From a checkpoint of a small mixture-of-experts model trained on Wikipedia: 13 layers, 1 pick a token.
Below are experts of layer 9 (counted from 0) of a mixture-of-experts language model. Rows are named router (the router's row for the expert), up (a neuron's input weights, with its number), down (a neuron's output weights, with its number) and show model dimensions 0-191. Each number is 128 + 24 x the weight over its row's rms, rounded and kept within 0 to 255.
Before each expert's rows: "gets" lists some tokens that make up at least twice as much of what it gets as of all text. This comes from a sample of Wikipedia text that the model never trained on. Tokens count by the router's weight.

# expert 31
gets: "a", "us", "ia", "is", "ina", "i"
router [133 124 125 130 115  84 160 107 129 126 116 109 140 166 113 137 141  97 150 155 108  98 110 147 155 151 150 126 144 177 142 134 120 140 100 170 125  80 143 145  83 111 140 140 135 110 137 121 122 145 127 125 161 103 128  71 110 136 107 123 145 150 116 103  96 111 154 134 114 150 100 156 146 155 103 152 160 126 149 107 126 158 121 150 138 143 162 105 118 144 130 107  86 176  86 154 126 107 140 123 143 119 102 144 154 115 144 152  96 110 101 171 144 127 154 149  74 104 112 135 124  97 125 137 158 166 137 110 165 110 158 143 161 135 120 135  77 189 129 143  88 147 146 121  98  91  81 148 114 147 164 108 151 122 127 152 121 163 130 137  79 152 114  95 148  96 145  97 144 109 121 187 127 157 122 119 149 101 165 121 146 159  75 115 117 114 104 144 103 129 135 116]
up0 [128 138 126 110 108  72 126 128  86 121 127 140  72 135 102 160 126 119 132 154  80 114 118 172 130 119 164 137 104 134 100 161  92 174 145 142 117 114 113 136 109 141 133 149 120 135  90 140 152 136 122 129 121 146 138 128 166  95 141 114 158 124  89  82  99 139 170 148 121  78 111 112 108 119 142 149 136 136 160 129 102 123 103 139 128 113 127 113  80 140 137 124 126 155  99 172 193 133  95  93 114 149 101 146 120 104 148 121 149 110 123 142  88 117 138 179 118 118 118 125 135  94 130 122 129 115 109 135 125 142 188 121 120  96 126  91  97 129 111 150 132 159 110 148 139 121 111 146 135 106 147 112 127 108 134 143 155 147 157 101  91 124  98  65 156  84  80 111 154 123 103 150  82 162 115 111 117 130 174 184  87 119 132 120 123 123  96 147 138 144 152 128]
down0 [160 112 125  82  73 112 112 146 157 110 157 102 171 109 100  97  98 122 109 143 110 144  84  83  90 106 156 143 104 126 128 129 136  87  96 101 118 156 152 116 104 126 116 103 137 119 135 110  80 162  94  92 179 144 123 110 132 135 137 145 144  98 159 106 127 141 145  86  78 144 139  85 122  94 119  85 133 128 119 134 112 114 125  71 130  93 105  97 177 155 119 127 121 125 114 125 149 116 176 116 130 152 117 147 127 108  95 122 166 143 101 115 186 122 143 141  96 123 131 104 129 108 136 145 118 126 129 110 107 123  98 146 115 142 128  82 133 137 122 108 156 130 127 115 106  90 119 119 116 140  80 140 120 115  90 142 114 142 153 121 165 150  82 160 136 113 150 123 125 144 144  86 112 105 141 116  97 124 163 134 152 161 119 118 120 112 127 136 137 134 187  81]
up1 [140 111 135 178 120 122 106 119  79 138 115 149 110 128 116 152 160 149 117 124 136 112 100 103 165 136 169 108 109 149 134  91 105 105 122 114 104 129  89 144 114 137 147 122 156 118 158 102  87 141 109 129 151 141 117 117 154  96 118 123 164 109 101  97 112 115 114 180 154 114 127 150 160 174 118 112 145 111 117  79 142 138 160 120 149 158 147 145 103 160  60  66 163 135 128  95 116 129  79 131 133 140 141 150 119 147 121 120 114 108 169 156  96 117 139 158 132 100 121 129 135 119  74 136 122 143  86 112 133 146 104 177 101 138  91 103 106 152 109 143  89 104 127 139 125 120 125 126  95 173 101 151 129 146 117  96 100 147 124 132 122 113 134 121 126  87 118 131 153 126 111 106  88 104 125  94  95 167  91 138 101 151  93 112 109 163 137  84 132  97 137  96]
down1 [ 96 123 139 123 122 134 146  94 141 136 172 141 172 139 128 124 110 136 129 122 135 113  94 127 142 113 121 122  93 150 132 133 148 136 123 146 122 104 107 143 154 164 126  97 151 137 157  67 117 166 142 141 142 117 112 100 179 152 174 179 111 138 161 135  79 102 120 102 137 147 100 138 126 143 123  79 143 127 140 145 129 145 135 116 131 127 142  81  86 148 137 140 130 141 145 142 180  79 139 143 152 130 158 130 118 108 133  93  95 114 179 110 146 115 132  84  95 154 122 127 130 101 164 120 113  93 139 131  71 121 130 136 107 109  77 135 130 131 117 154  74 108 144 126  83 128 181 123 108 182 116 124 122 141 109  72 130 148 134 112 166 166 154 114 102 115 145 155 154 116 152  79 101 130  85 127 125 146 177 146 117 120 133 126 112 122 116 122 128 112 123 163]
up2 [112 128 161 137 144 111 156  84 135 148 104 156 156 134 138 124 137 143  84 109 112 140 185 141  96 123 107 154 134 107 135 101 124 174 123  80  78  96 111 150  97 155 166 163 147 148 105 156 122 154 171 119 127 132 157 105 120 158 121 110 125 121 118 133 109 114 152 136 123 161 148 132 136 127 149  94 168 118 144 127 135 160 127 117 141 125 100  94 110 171 113 113  92 150 103 107  84 105 134 107 158 151  90 145 174 121 136 115 111  84 119 158 115 131 107  96 120 145 128 134 138 105 133 111 109 136 166 106 174 120  90 149 119 170 106  89 121 156 149 140 128 155 115 118 122 132 114 125 163  85 141 125 136  99  94 145  88 141  77 114 108 144 109  49 105 135 105 132 132 162 171  85 131 158 134 117 100 105 117 119 123 147  87 115 132 111 140 129 136 101 141 139]
down2 [115 123 141 168 109 175 167 104 143 128 106 133 120  91 118 104 173 113 101 129 138 130 133 111  91 131 109 179 140 134 130 107 101 122 126 130 109 113  95 113  53 160 139 144 115 165  70 128 128 157 139  82 118  96 129 137 104 121 144 100 120 102 132 143 137  93  95 115 139 164 118  82 101 121 176  94 141 117 142 107 141 151  91  86 142 160 114 122 105 122 146 144 140 152 134 143 150 120 134 144 154 144  84  90 134 130 173 123 156 150 106 123 104 143 140 148 137 145 141 113 118 149  82 120 137 163 128 118 131 163 118 152 100 106 111 114 136 106 162 129 127 146  72 150 121 160 130 143 119  97 143 103 104 170 116 145 103 127 121  80 116 118 111 102 122 115  98 127 160 142 202 109 155 156 178 151 111 111 133 131 131 130 110  97 149 145 143 148 148 111  92 116]
up3 [100 166 169 145 177 100 118 140  99 108 103  86 118 127 135 149 163 112 113 111 137 156 113  96 140 140 134  89 122 126  90 133  90 123 139  87 179 120 151 115 155 150  93 133 133 169  95 127  80 118 134 111 110 110 114 174 162 163 167 143 126 107 142 113  94 116 125  85 116  85  91 113 144 170 143 116 146  97 137 143 126 148 149 171 172 146 150 103 140 117 112 124  84 106 115 144 144 114 114 140  85 151 122 141  99 152 119 146 177 154 110 129 105  73 183 147 115 128 134 129 102 141 160 154 108 129 120 142 114 136 124 135 132 108 145 145 119 104 135  91 141 127 133 117 104 119 101  82 111 118 144 140 112 110 142 133 108 157 159 133 123 151 159 127 182 174 108 134 134 169 132 156 160 158 149 102 113 111 137 153 142 138 128 110 120 113 114  99 118  83 106 117]
down3 [132 102 135 172 135 105 100  91 127 158 136 153 121 127 163 121 136  89 148 172 137  91 109 112 122 136 121 137 138 110 135 143 118 152  56 129 185  91 111  66  88 116 113  82  90 105 125 116 151 113 146 102 139 150  96 135 119 118  92 114 125  87 108 127 123 157 124 119 101 112 178 136 140 144 135 138  68 141 109 120 154 116 136  73 138 105 125 109 158 136 125  84 151 107  88 128 147 106 149 159 159  95  83 135 144 128 116 125 113 137 121 124 139 154  81 164 120  95 144  88 124 142 143 155 177 173 107 152 102 102 138  97 138 140 138 114 119 107 133 169 112 134 102 138 120 145 129 150 137 140 131 126 136 118 160 110 126 134 145 113 106 139 115 130 186 112 169 112 118 118 101 115 156 148 130 141 122 108 134 113 147 144 115 111 146  79  99 152 148 111 140  86]
up4 [ 78  90 100 121 133 114 141  98 134 123 168 120 147 137 117 107  79 155 145  99 139 125 121 150 159 132 132 132 134 127  72 113 129  65 125 104 167  74 129 103 121 137  89 138 120 114 142 116 164 118 134 112 105  96 142 139 116 151 141 173 155 107 139 160 146 130 123  94 141 134  99 120 118 182 134 135 124 154 146 123 149 167 152 125 182 153 106 121 110 115 122  98 117  98 125 117  96 127 159 137 101 174 113 123 128 123 130 152 124 127 131 121 146 126 164 102 115  98  98 179 134 156 103 118 100 140 118  66 144 156 170 128 142 111 100 138 110 154 125  83  63 156 137 148 124 132 122 111  95  96 162 136 161 100 165 169 133 146 107 135 157 126 128 132 132 152 148 118  99 144 166 160 112 142 144 135 125 129 152 180 143 106 120 139 123 126 125 115 153  77 154 125]
down4 [103 128 129 146 148  79 112 105 112 111 141 117  85 172 150 152 151 130 109 102 128 129 118 135 149 172 142 152 134 143 126 125 128 125 149 150 129 111 125  90 118 151 127 172 102 109 128 115 138 132 144 128 127 159 144  99 102 110 161  92 134 141  78 149 145 132 111 130 113  80 107  98 141 145 119 164 129 137 128 124  98 121 107 129 134 156 152 157 136  98 145 159 122 137 169 127 167 148  61 125 100 170 129 133  83 177 169 146 140 104 173 115  94 121  71 112 125  96 109 135 107 141 176 109 134 137 118 114 168 138 114  78 160  69 138 109 127  85  99 155 143 113 129 119 154 119 124 111 163  91 141 120 106 116 151 143 122 173 107 120 146 107 126 184 126 102 163 114 146 136 134 154 121 156 143 125 155  95 144 145 109 123  96 127 145 143 174 155 129  99 107 120]

# expert 0
gets: "–", "/", ":", "-", "s", "x"
router [138 122 109 117 136  93 151 105 142 132 122 152 163 113 137 128 133 102 128 185 103 164 110 181 148 114 155 160 145 125 146 119 134 134 110 135 136 109 111 180 106 113 137  91 139 146 165 136  96 145 127  82 136 116 145  86 114 156 127  94 135  95 131  99 118  84 154 130 127 154  88 164 171  92 105 156 146 149 154 134  93 160 162 124 133 127 145 101 177 133 127 116 137 133 127 132 130 107 149  98 175 101  81 139 124 133 142 104 120  93 146 153 118 172 153 129 138 122 134 158 120 103 119 153 137 112 137 116 133 138 144 114 128 108 144 171 103 107 138 150 112 141 161 121  63  92 100 131 102 137 123 172 133 116 123 180 134 175 159 155  92 153 119  95 156 146 164 124 131 109 141 156 110 145 120 145 153  94 136 114 137 135 112 124  81  94 127  88 123 179 118 145]
up0 [ 64 141 143  93 119 161 122 155 152  91 117  87 116 123 121 136 194 129 132 149 132 132 116 137 146 116 131 123 145 124 137  73 100 150 106 164 146 129 145 166 136 122 108  96 116 172 163 143 143  90 104 109 120 119 103 104 143 158 144  96 123  96 129 130 145  98 112 133 155  68 112 100 129  90 137 163 143 124 149 151 108 151 144 107 130 127 153 104 117 106 131 109 120 130 117 142 133 179 134  90 130 108 152 102 135 110 124 131 158 134 181 111 113 135 134 127 144  96  96 120 137 119 114 129 117 147 135 113 141 108 124 177 112  89 125 185 138 114 144 182 126 105 139 142 125 152 148 142  99 112 146 154 170 166 143 163 108 185  96 158 119 132 115 117 131 168 144 102  86 155 114 124  90 163 130 111 109 163 143 125 139  79 120 124 111 149 129 114 126 138  74 105]
down0 [154 140 160  91 105 148 121 163 138 124 112 140 100 129 149 133 154 123 154 133  91 113 140 108 140  95 110 118 115  91 165 150 113 112  93 121 147 128 170 102 150 106  76 103 136 141 162 152 141 146 100 148 136 115 115 157 128 107 117 120 136  80 142  91 101 136 142 133 143 116 117 135 157 103 226 152 146 132 120 108 136 169 132 135 119 137  93 137 128  88 143 166 119 143 122 134 150 115 107 124 113  86 128 136 129 131 100 113 147 169 124 129 128 139 117 115  86 120 115 174 128  92 107 157 128 114 124 127 113 167 156 137 118 162 107 181 151 130 101 102 141 135 100 107 129 128 137 152 103 133 143 138 137 137 138 193  91 106 141 114 117 130 152 174 142 137 144 112 159 155 114 171  98 128 104  90 140 202 151 126 121 130 159 125  80 142 131  72 123 132 116 114]
up1 [137 139  99 157 113 133 138 141 139 138 156 164 109  88 157 112 130 111 104 147 114 143 141 130 133 136 122 119  94  90 100 148 162 111 120 143 171 181 143 158 115 120 140 106  98 138 138 127 131 144 141  99 123 132 129 113 112 156 163 120 133  66 118 132 153 160 109 145  99 139 122 127 166 119 130 130 147 196 130 113 117 140 141 105 149 156 150 134 145 138 152  96 144 144  88 131 117  99 101 122 137 137 120 136 121 152 177 157 125 140 128 165 109 153 116 128  94  98 129 154 136 104 138 125 131 115 163 148 191 130 125  83 118 168 138 148 104 107 168 154 127 120 154 120 112 143 109  73 135  94 119 116 146 185  98 138 129 159 129 182 132 107 204 108 135  90 122 174 176 177 156 168 120  90 124 124 128 120 101 136 122 142 152 124 158 151 131 146 140 122 119 108]
down1 [139 134 109 148 149 105 165 136 148 126 137  97 171 117 149 149 129  93  74 125 133 102 150 115 183 119 156 135 123 157 126 152 136 111 136 112 135 136 106 137 128  88 140  77 152 101 126 100  99 135 129 102 130 121 132 117 154 165 105 128 136  90 119 131 119 180 159 162 133  97 139 155 141 117 160 108  83 160 118 131 162 134 109 116 105 160 152 123 122 129 105 144 127 105 131  77 139 144 129 137 170 139 104 136 164  86 161 131 127  96 134 156 111 119 100 150 106 105 140 140 138 119 112  88 153 148 109 156 108 112 115 147 159  98 191  98 107 114 138 120 127 167 166 141 129 119 109 101 134 134 177 125 157 127 147 102 121 152 139 168 142 134 165 100 115  89 127 127 143 165 141 141 127  94  92  88 116 108 119 117 129 188 117 156 168 144 123 141 126 170 188 108]
up2 [128 141 121 131 107 137 102 175 121 108 112 116 137 105 132 154  74 128  96 114 130 171 152 111 188 124 163 158 152 106 116 147 133 150 109 144 144 107 161 185 105 112 175 119 139 123 112 140 124 117 114 115 180 119  92  98 124 126 100 110 145 109 149  73 124 136 139  79 152 138 114 118  85 131 130 104 161  99 138 119 130 104 144 137 120 121 123 155  93 142 143 131 140 105 161 113 146  89 149 141 132 100 167  99 136 163 104 121 141 130 103 120 123 192 116 140 142 137 111 155 111 122 133 178  98 106 136 118 123 145 144 156 164  96 151 142 169 119 145 145 114 167  94 115 116 148 123 120 153 136 118 152 124 125  91 142  95 169 125 146 157 148 159 132 159 145 103 107 127 148 135 138 121 170 123  78 126 149 167 148 129 126  96 103  76 110 145 110  88  85 105 146]
down2 [114 126 120 109  97 111 121 132 122 159  86 176 121 138 163 125  84 154 156  98 124 177 145 122 112 109 136 115 155 149 148 120 136 140 126 128 128 160 119 100 154  93 122 160  94  92  71 123 127 141  95 123 118 120 109 115 165 112 116 150 160 167 127 122 120 109 171 118 171 112 127  94 148 115 152 128 176 126  98 117 161 166 171 131 127 127 102  79 161 138 160 144 136 103 104 159 118 141 131 106 113  91 105 125 130 101 158 142 109 157 118 142 114 143  93  88 129 111 113 125 137 145 171 173  82 133 125 119 111  99 166 128 143 153 112 125 135 104 129 156 147 154 125 123 123 172 143 138 109 112 111 135 144 156 148 154 130 152 150 140 159 116 139 122 135 128 112 122  51 135 125 138 176 148  92 143  92 129 157 134  94 158 117  62 130 101 124  89 129 103 126 140]
up3 [116  85 149 143 121 106 135 105 119 167 144 155 155 131 139 153 136 103 160 180 121 100 130 129 104  79 163 162 136 131  69  84 143 123 113 126 156 148 120 133 118 130  88 140 148 179 139 178 138 143 123 119 126 147 123  98 159 131 147 119 110 115 139 146 154  97 141 121 143  94 126 149 115  97 117 153 115 104 133 111 121 124 180 198  80 110 107 119 182 145 162  97 139 174 109  94 106 106 108 124 152 133 119 128 139 128 170 129 142  94 122 114 101 116 140 100 133 148 130 175 137 149 122 131 156 124 137  99 134 154 144 138 169 112  91  97 170 115 143 117  94 104 165 177 104 134 110 148 109 150 175 123 137  95 121 144 138 118 173  95 117 132 125 138 148 159 156 132 128 148 137 125 100 127 152 131  96 135  88 121  87 121  95 146 130 118 152 116 156 152 136 119]
down3 [131 153 148  91  89 152 157 120 120 151 174 152 122  86 129 174 155 115 166 120 114 123 118 110  91 118 104 123  98 155 112 110 139 142 173 122 115 110 103  92  74 142 178 111 119 142 139  88 140  85 107 168 115  85 130  69 143 169 142 140 147 157 110 181 132 148 148  74 129 158  99 111  89 156 158 151 131 113  77 117 127 140 128 117 133 146  98 105 120 127 115 143 128 101 147  93 107 113  98 133 137 120 114 103 106 140 174 130 100 137 127 138 150 122 149 156 105 135 123 137 139 124 119 118 162 129 146 131 138 111 151 152 141 130 109 133 144 128 102 127 123  73 100 105 135 113 112 121 149 125 126 123 115 121 130 155 107 131 125  92 138 145 160 169 110  97 131 123 130 146  96 157 125 163 165 123 117  75 108 129  90 143 120 136  86  94 145 149 110 109 192 125]
up4 [112 116 147 137  95 103 123 150  92 152 166 116 118 143 139 142 151  56 124 138 103 154 169 118 170 102 102 164 173 141 120 115 136 134 143 155 157 128 116 121 152 131 119 121  56  98 111 103 111 111  81 113 134 142 128  93 102 105 117 137 116 135 119 171 102 118 123 100 111 141 142 122 132 133 130 100 118  87 133 153  84 129 171 119 143 129 165 119 162  92 126 149 140  99  96  93  96 121 130 110 142 126 123 113 118  98 135 161 137 105 110 103 170 173 155  76 192 131  89 129 111 118 102 121 122 153 124 134  89 166 122 112 110 148 141  88 118 107 148 161 121  98 128  85 104 125 100  95 105 135 142 118 126  92 162 147 118 147 122 171 127 116 150 121 150 108 178 158 102 128 142 139 115 120 145 106 128 115 130 166 115 126 131 146 102 117 134 118 105 179 119 145]
down4 [167 109 136  99 135 130  91 120 105 102 102 122 127 113 120 141 119 141 141 133  65 113 148 121 137  91 127 138 132 121 126 164 152 124  95 122 146 124  97 119 126 179 142  83 114  87 180 159 113 173 146 122 109  76 119 103 115 111  81 158 158 174 142 136 129 120 130 140 107 144 135 168 118 123 123 121 130 140 126 145 118 158 126 104 128 181 111 139 142 137 118 173 145 125 127 138 138 111 109 162 108 104 103 152  78 144 142 172 129 123  98 132 124 125 118 115 135 114 177 108 116 142  86 100 145 131 136 152 125 161 107 139 141 102 116 132 142 153 110  84  89 102 120 171 132 133 100 136 125 100 117 159  49 120 146 111 139 169 121 117 134 124 145 117 157 158 156 172 169 117 130 155  95 124  90 150  93 114 114 150 101 131  74 143 100 130 105 124 115 122 118  88]

# expert 27
gets: "h", "j", "=", "ah", "-", "y"
router [136 108 110  94 124 132 148 120 132 114 155 126 179 138 158 129 148  94 166 159 100 145 113 143 101 147 150 127 136 138 129 137 125 109  88 128 169 125 114 170 115 129 154 151 135 102  99 144 126 166  86 111 170 131 158  99  98 129  97  73 144 108 138  98 105 111 142 112 104 151  89 156 111 110 110 165 141 155 170 114 121 153 124 159 151 149 148 105 139 143 123 105  83 157  73 151 117 121 112 126 139 116 103 144 113 123 147  98 119 105 159 132 103 131 170 125 112 110 139 149 149 123 138 158 146 149 105  93 136 117 138 145 157 115 139 193 128 135 164 144 147 113 150  89 101 107  96  94 112 122 142 166 172 122 114 163 119 193 118 151  96 162 116 118 141 150 142 102 157  93 113 152 108 135  95 144 148 118 122 124 143 134 114  99  93  98 121 102  92 140 101  86]
up0 [ 90 184 112 124 111 147 115 156 160 134 161  77 112 132  86 136 123 111 104  96 123 132  99  96 135 126  83  49 131 141 175 146 118  77 147  89 135 132  92 125 150 135 147 139 144 121 128 133 106 160 115 157 182  88 164 123 141 165 143 130  84 129  87 157 106 165 127 117 116 158 122 155 139 138 136 117 122 150 111 121 106 105 118 137 106 106 161 148 126 125 149  84 119 138 131 148 118  96 112 146 126 135 132 123 139  90 123 160  95 131 150 125 133 157 126 142 162 138 143 108 146 117 165 138 111 148 145 132 132 139 158 121 143 158 138 123 124 120 161 172 156 141 107 115 114 130  99 114 123 110 156 106 137 112 135  99 133 153  93 166 145 102 145 130 130 109 122 131 107  92 133 103 112  96  90 162 125 130 144 179 171 170 122  95 122 119 114  59 166 146 118 130]
down0 [155 132 100  91 147 110  87 144 137 138 144 104 110  94  92 137 140 115 141 140 119 122 102 107  56 165  98 113 100 156 170 168 151 112 144 122  95 102 131 123 110 132 156 124 168 133 142 137 121 105 161  99 112 137 128 120 112 127 135 118 120 125 178 162 115 121 128  92  97 150  98 111 151  93 166 155 121 113 126 160  91 156 104 187 149 110 135 155 119  70 137 114 129 113 145 121 134 107  91 159 130 150 127 160 127 145 112 138 105 131 123 107 125  89 108 118 121 141 170 133 140 171  85 131  90 124 104 135 103 145  99 132 143 157  96 141  93 135 140 134 153 150 112 111  88 138 141 110 110  96  88  98 121  54 121  97 147 114 103 191 108 133 154 102 148 136  88 117 141 123 151 120  96 142 116 123  99 134 136 128 142 121 119 118 130 168 110  96 117 117 122  97]
up1 [116 131 147 107 140 133 106 128 105  98 173 138 154 174  93  76 140 113 103 144 141 172 124 125 119 122 129 137 133 148 103 111  85 121 111 116 120 127 102 107 103  99 119 174 114 141 138 151 124  76 119 129 106  95 115 114 104 138 153 169 146 150 124 112 160 155 122 129 126 162 125 149 154 104 136 118 171 134 147 120 129  84  93 151 148 144 103 136 124 104 156 121 146 128 128 117  86 132 131  81 164 102  97 106 122 176  88  93 166 146 141  75 123 149 148 157 122 124 154 157  86 122 116 128 138  97  88 137 134 115 130 114 125 142 135 138 144 189 134  97 162 148 139  95 107 110 117 167 120 141 172 127 154 103 148 144 148 162 138 133 108 122  90 121 110 168 139 126 126 124  91 111  90  92 169 127 132  81 116 159 111 146 157 104 116 112 117 127  83  86 118 159]
down1 [134 116 156 108 133 150  92 132 110 132 155 163 138 127  65 145 105 148 121 167 103 140 105 115 111 108 141 110 135 119 106 130 148  83 189 134 162 153 110 135 138 120 130 174 163 167 151 161 127 102 142 110 173 137 128 141  96 143 100 106  94 100  82 110  91 128 113 149 127 133 164 159  95 111 129 112 138 164  92 124 124 154 144  80 114 120 137 139 127  92 128 174 158 139 108  85 141 137 129 180 128 113 102 136 149 133 128  95 146 105 153 135 172  90 126 113 112 107 131 114 103 120 156  99 128 153 120 142 101 118 104 116 132 112 131 147 116 112 190 105 118 128 140 139 147 142 108 118 113  85  95 126  69 132 106 115 122 129 107 169 131 115 147 144 142 130 132 185  96 149 119  77  92 120 116 140 119  84  95 129 114 139 181 135 124 117 104 106 133 126 145 112]
up2 [123 119  95 160 120 131  95 143 161 143 152 112 151 173 105 101 136 101 135 135  74 108 108 110 176  99 115  97 154 132 142 159 117 109 131  90 141  97 158 108 150 107 127 163 124 106 162 173 150 134 160 144 132 142 129 124 118 148 166 113 119  95  80 125 118 103  88 158 156  89  78 126 140 116  93 148 135 144  97 132 156 134 101 144 162 140 121 135 156 133 125 155 127 175  95 134 138  63 131 158 126 150  93 123 131 126 136 132 140 101 103 124 157  68 146  91 102 130 116 145 161 161 166 168 134 149  88 166 130 116 122 121 148  97 162 135 106 143 112 129 180 120 146 145 136  99 108 129 133 125  94 159 168 125 128 108 145 152 120 107 148 115 131 122 143 115 106 120 134 103 118 149 126  98 115 114  86 149 159  80 161 119 161 126 103 115 100 128 126  95 136 137]
down2 [125 139 115 137 151 158 128 156 129 122 148 135 141 153 124 115 194 122 117 115  60 117 113 112 186 105 112 141 122  98 102 144 131 112 128  90 138 120 197 140 118 168 137 149  98  87 172 141 129 143 112  55 166 101 103 123 137 123 107 119 137 137 147 160 114 132  94 118 144 131  97 158 128 138 104 149 139 131  57 138 118 106 161 156 130 125 137 131 178 132 135 158 170 102 175 125  99 147  79 130 143 141 132 124 138 102 102 150 117 119 158 137 133 143 137 149 173 131 132  93 129 130 144 138 158 117 140 141 127  92 141 166 173 131  92 143 151 144 110  89 142 125 117  80 130 117 152 134 125 144 141  94 165 166 101  96 173  98 105 140  92 134 122 152 113 143 155 137 126  97 107 123 114 144 131  95 105 121 126 112 107 127 164 130 131 133 132 129 145 138 113 157]
up3 [138  98  83 127 137 137 106 112 141 122 118 123 119 100 123 115 139 141 118 122 124  79 133 115 107 146 140 163 153 151 105 130 112  82 105  98 147 138 124 166 111 121 136 121 150 119 122 111 123 112 108 143 118  99  95 124 122  90 137 115 137 111 151 150 136 123 149 104  92 131 178 119 166 100 144 149 130 189 126  96 153 181 139 180 169 133 134 146 106 144 134 125 135 137 128 157  92 149 138 146 106 149 141 161  79 114 137 121 116 122 133 120 135 138 130  80 171  94 115 106  79 173 115 142 135 136 150  87 126 107 140 148 142  97 131 150 144  99 184 136 165 131 152 140 144  82 126 111 178 104 121 135 170 102  85 152 103 156 110 116 140 130 144 163 140 137  85  70 119  97 142 113 140 131 110 124 141 131 142 129 133  88 117  99 165  61 151 137 144 136  87 125]
down3 [155 145 122 136 139 115 131 104 139 127 106 119 108 107 139 140 111  96 130 130 166 117 137  72 119 165 119 117 136 151 150 155 112  89 160 166  81 106 129  93  99 131 125 105  92 144 132 143 113 155 114 162 105 151 128 111  91 139 103 131 143 129 117 132 125 142 175  96 110 126 107 112  98  91 146 135 128 143 160 113 139 142 130  85 145  94 113 178 116 134 129 143 162 158 130 175  98 136 141 128  67 168 121 117 133 138 117 125 145 149 103 113 145  99 170 156 136 132 113 179 159 132 135 145 171 106 121 172 138 114 130  99 107 130 177 143 115 109 118 111 115 164 105 141 184 134  79  80 138 120 131 124 132 145 165 107 121 130 159 149 142 113 117 130 111 103 132 132  98 108 122 148 107  92 159 119 145 170 162 129 131 115 145 154  65  99 167 119 139 149 168 164]
up4 [118 110 159 106 145 148 135 115 162 175 110 135 159  86 106 121 126 151 148 146 126 168 142 110 122 163 148 158 117 136 151 159 141 138 156 100 159 136 131 107 134 124 177 149 129 117  95 152 110 124  86 129  92 129 133 134 104  95 115 104 134 144  95 154 108 119 131  84 159 143 131 163  81 161 101 139 125 145 128 162 120 133 145  82 120 200 120 128 134 126 125 133  78 122 115 130 103 153 103 145  92 118 120 112 115 139 127 104 153  92 117  98 135 141 170 182 185 120 140 114 114 121  88 171 146 150 135 136 113 130 143  90 141 131 157 147 176  86 160  95 157 119 141 112 160 126 131 117 142 139 141 130 123 142 135 112 138 160 201 110 111 154 159 130 151 184 144  95 137 134 121 131 153 115 173 155 141 112 148 114 122 129 128 139 108 110 117 121 133 106  86 108]
down4 [100  88 166 109 131 141 131 150 100 147 111 161 128 136  80 100 108 144 150 148 159 162 117 131  68 164 146 132 121 130 148 116 162 174  96 112 133 107 104 157 137 123 141 142 152 117  69 214 179 134 151  77 119 138 122 138 145 129 132 133 136 144 115 129 156 124 125  96 116 141 128 137 105 124 110  85 134 117 144 112 139 132 140 148 138 138 158 180 132  88 111 148 134 118 143 132 115 140 110 164 166 134 148  72  82  97 102 102 126 116 150  97 138 114  89 133 147 145 116  91 118 153 134 122 175 120 132 125 137 156 131 114 134 102 147 126 124 129 153 104 128 110  66 144 103 131 145 111 143 124 122 175 151 145 138 144 113 102 103  79 124 136 141 149  55 105 101 142 146 133  96 157 128 138 140 142  97  99 132 151 130 123  83 127 122 127 119 139 132 156 142 133]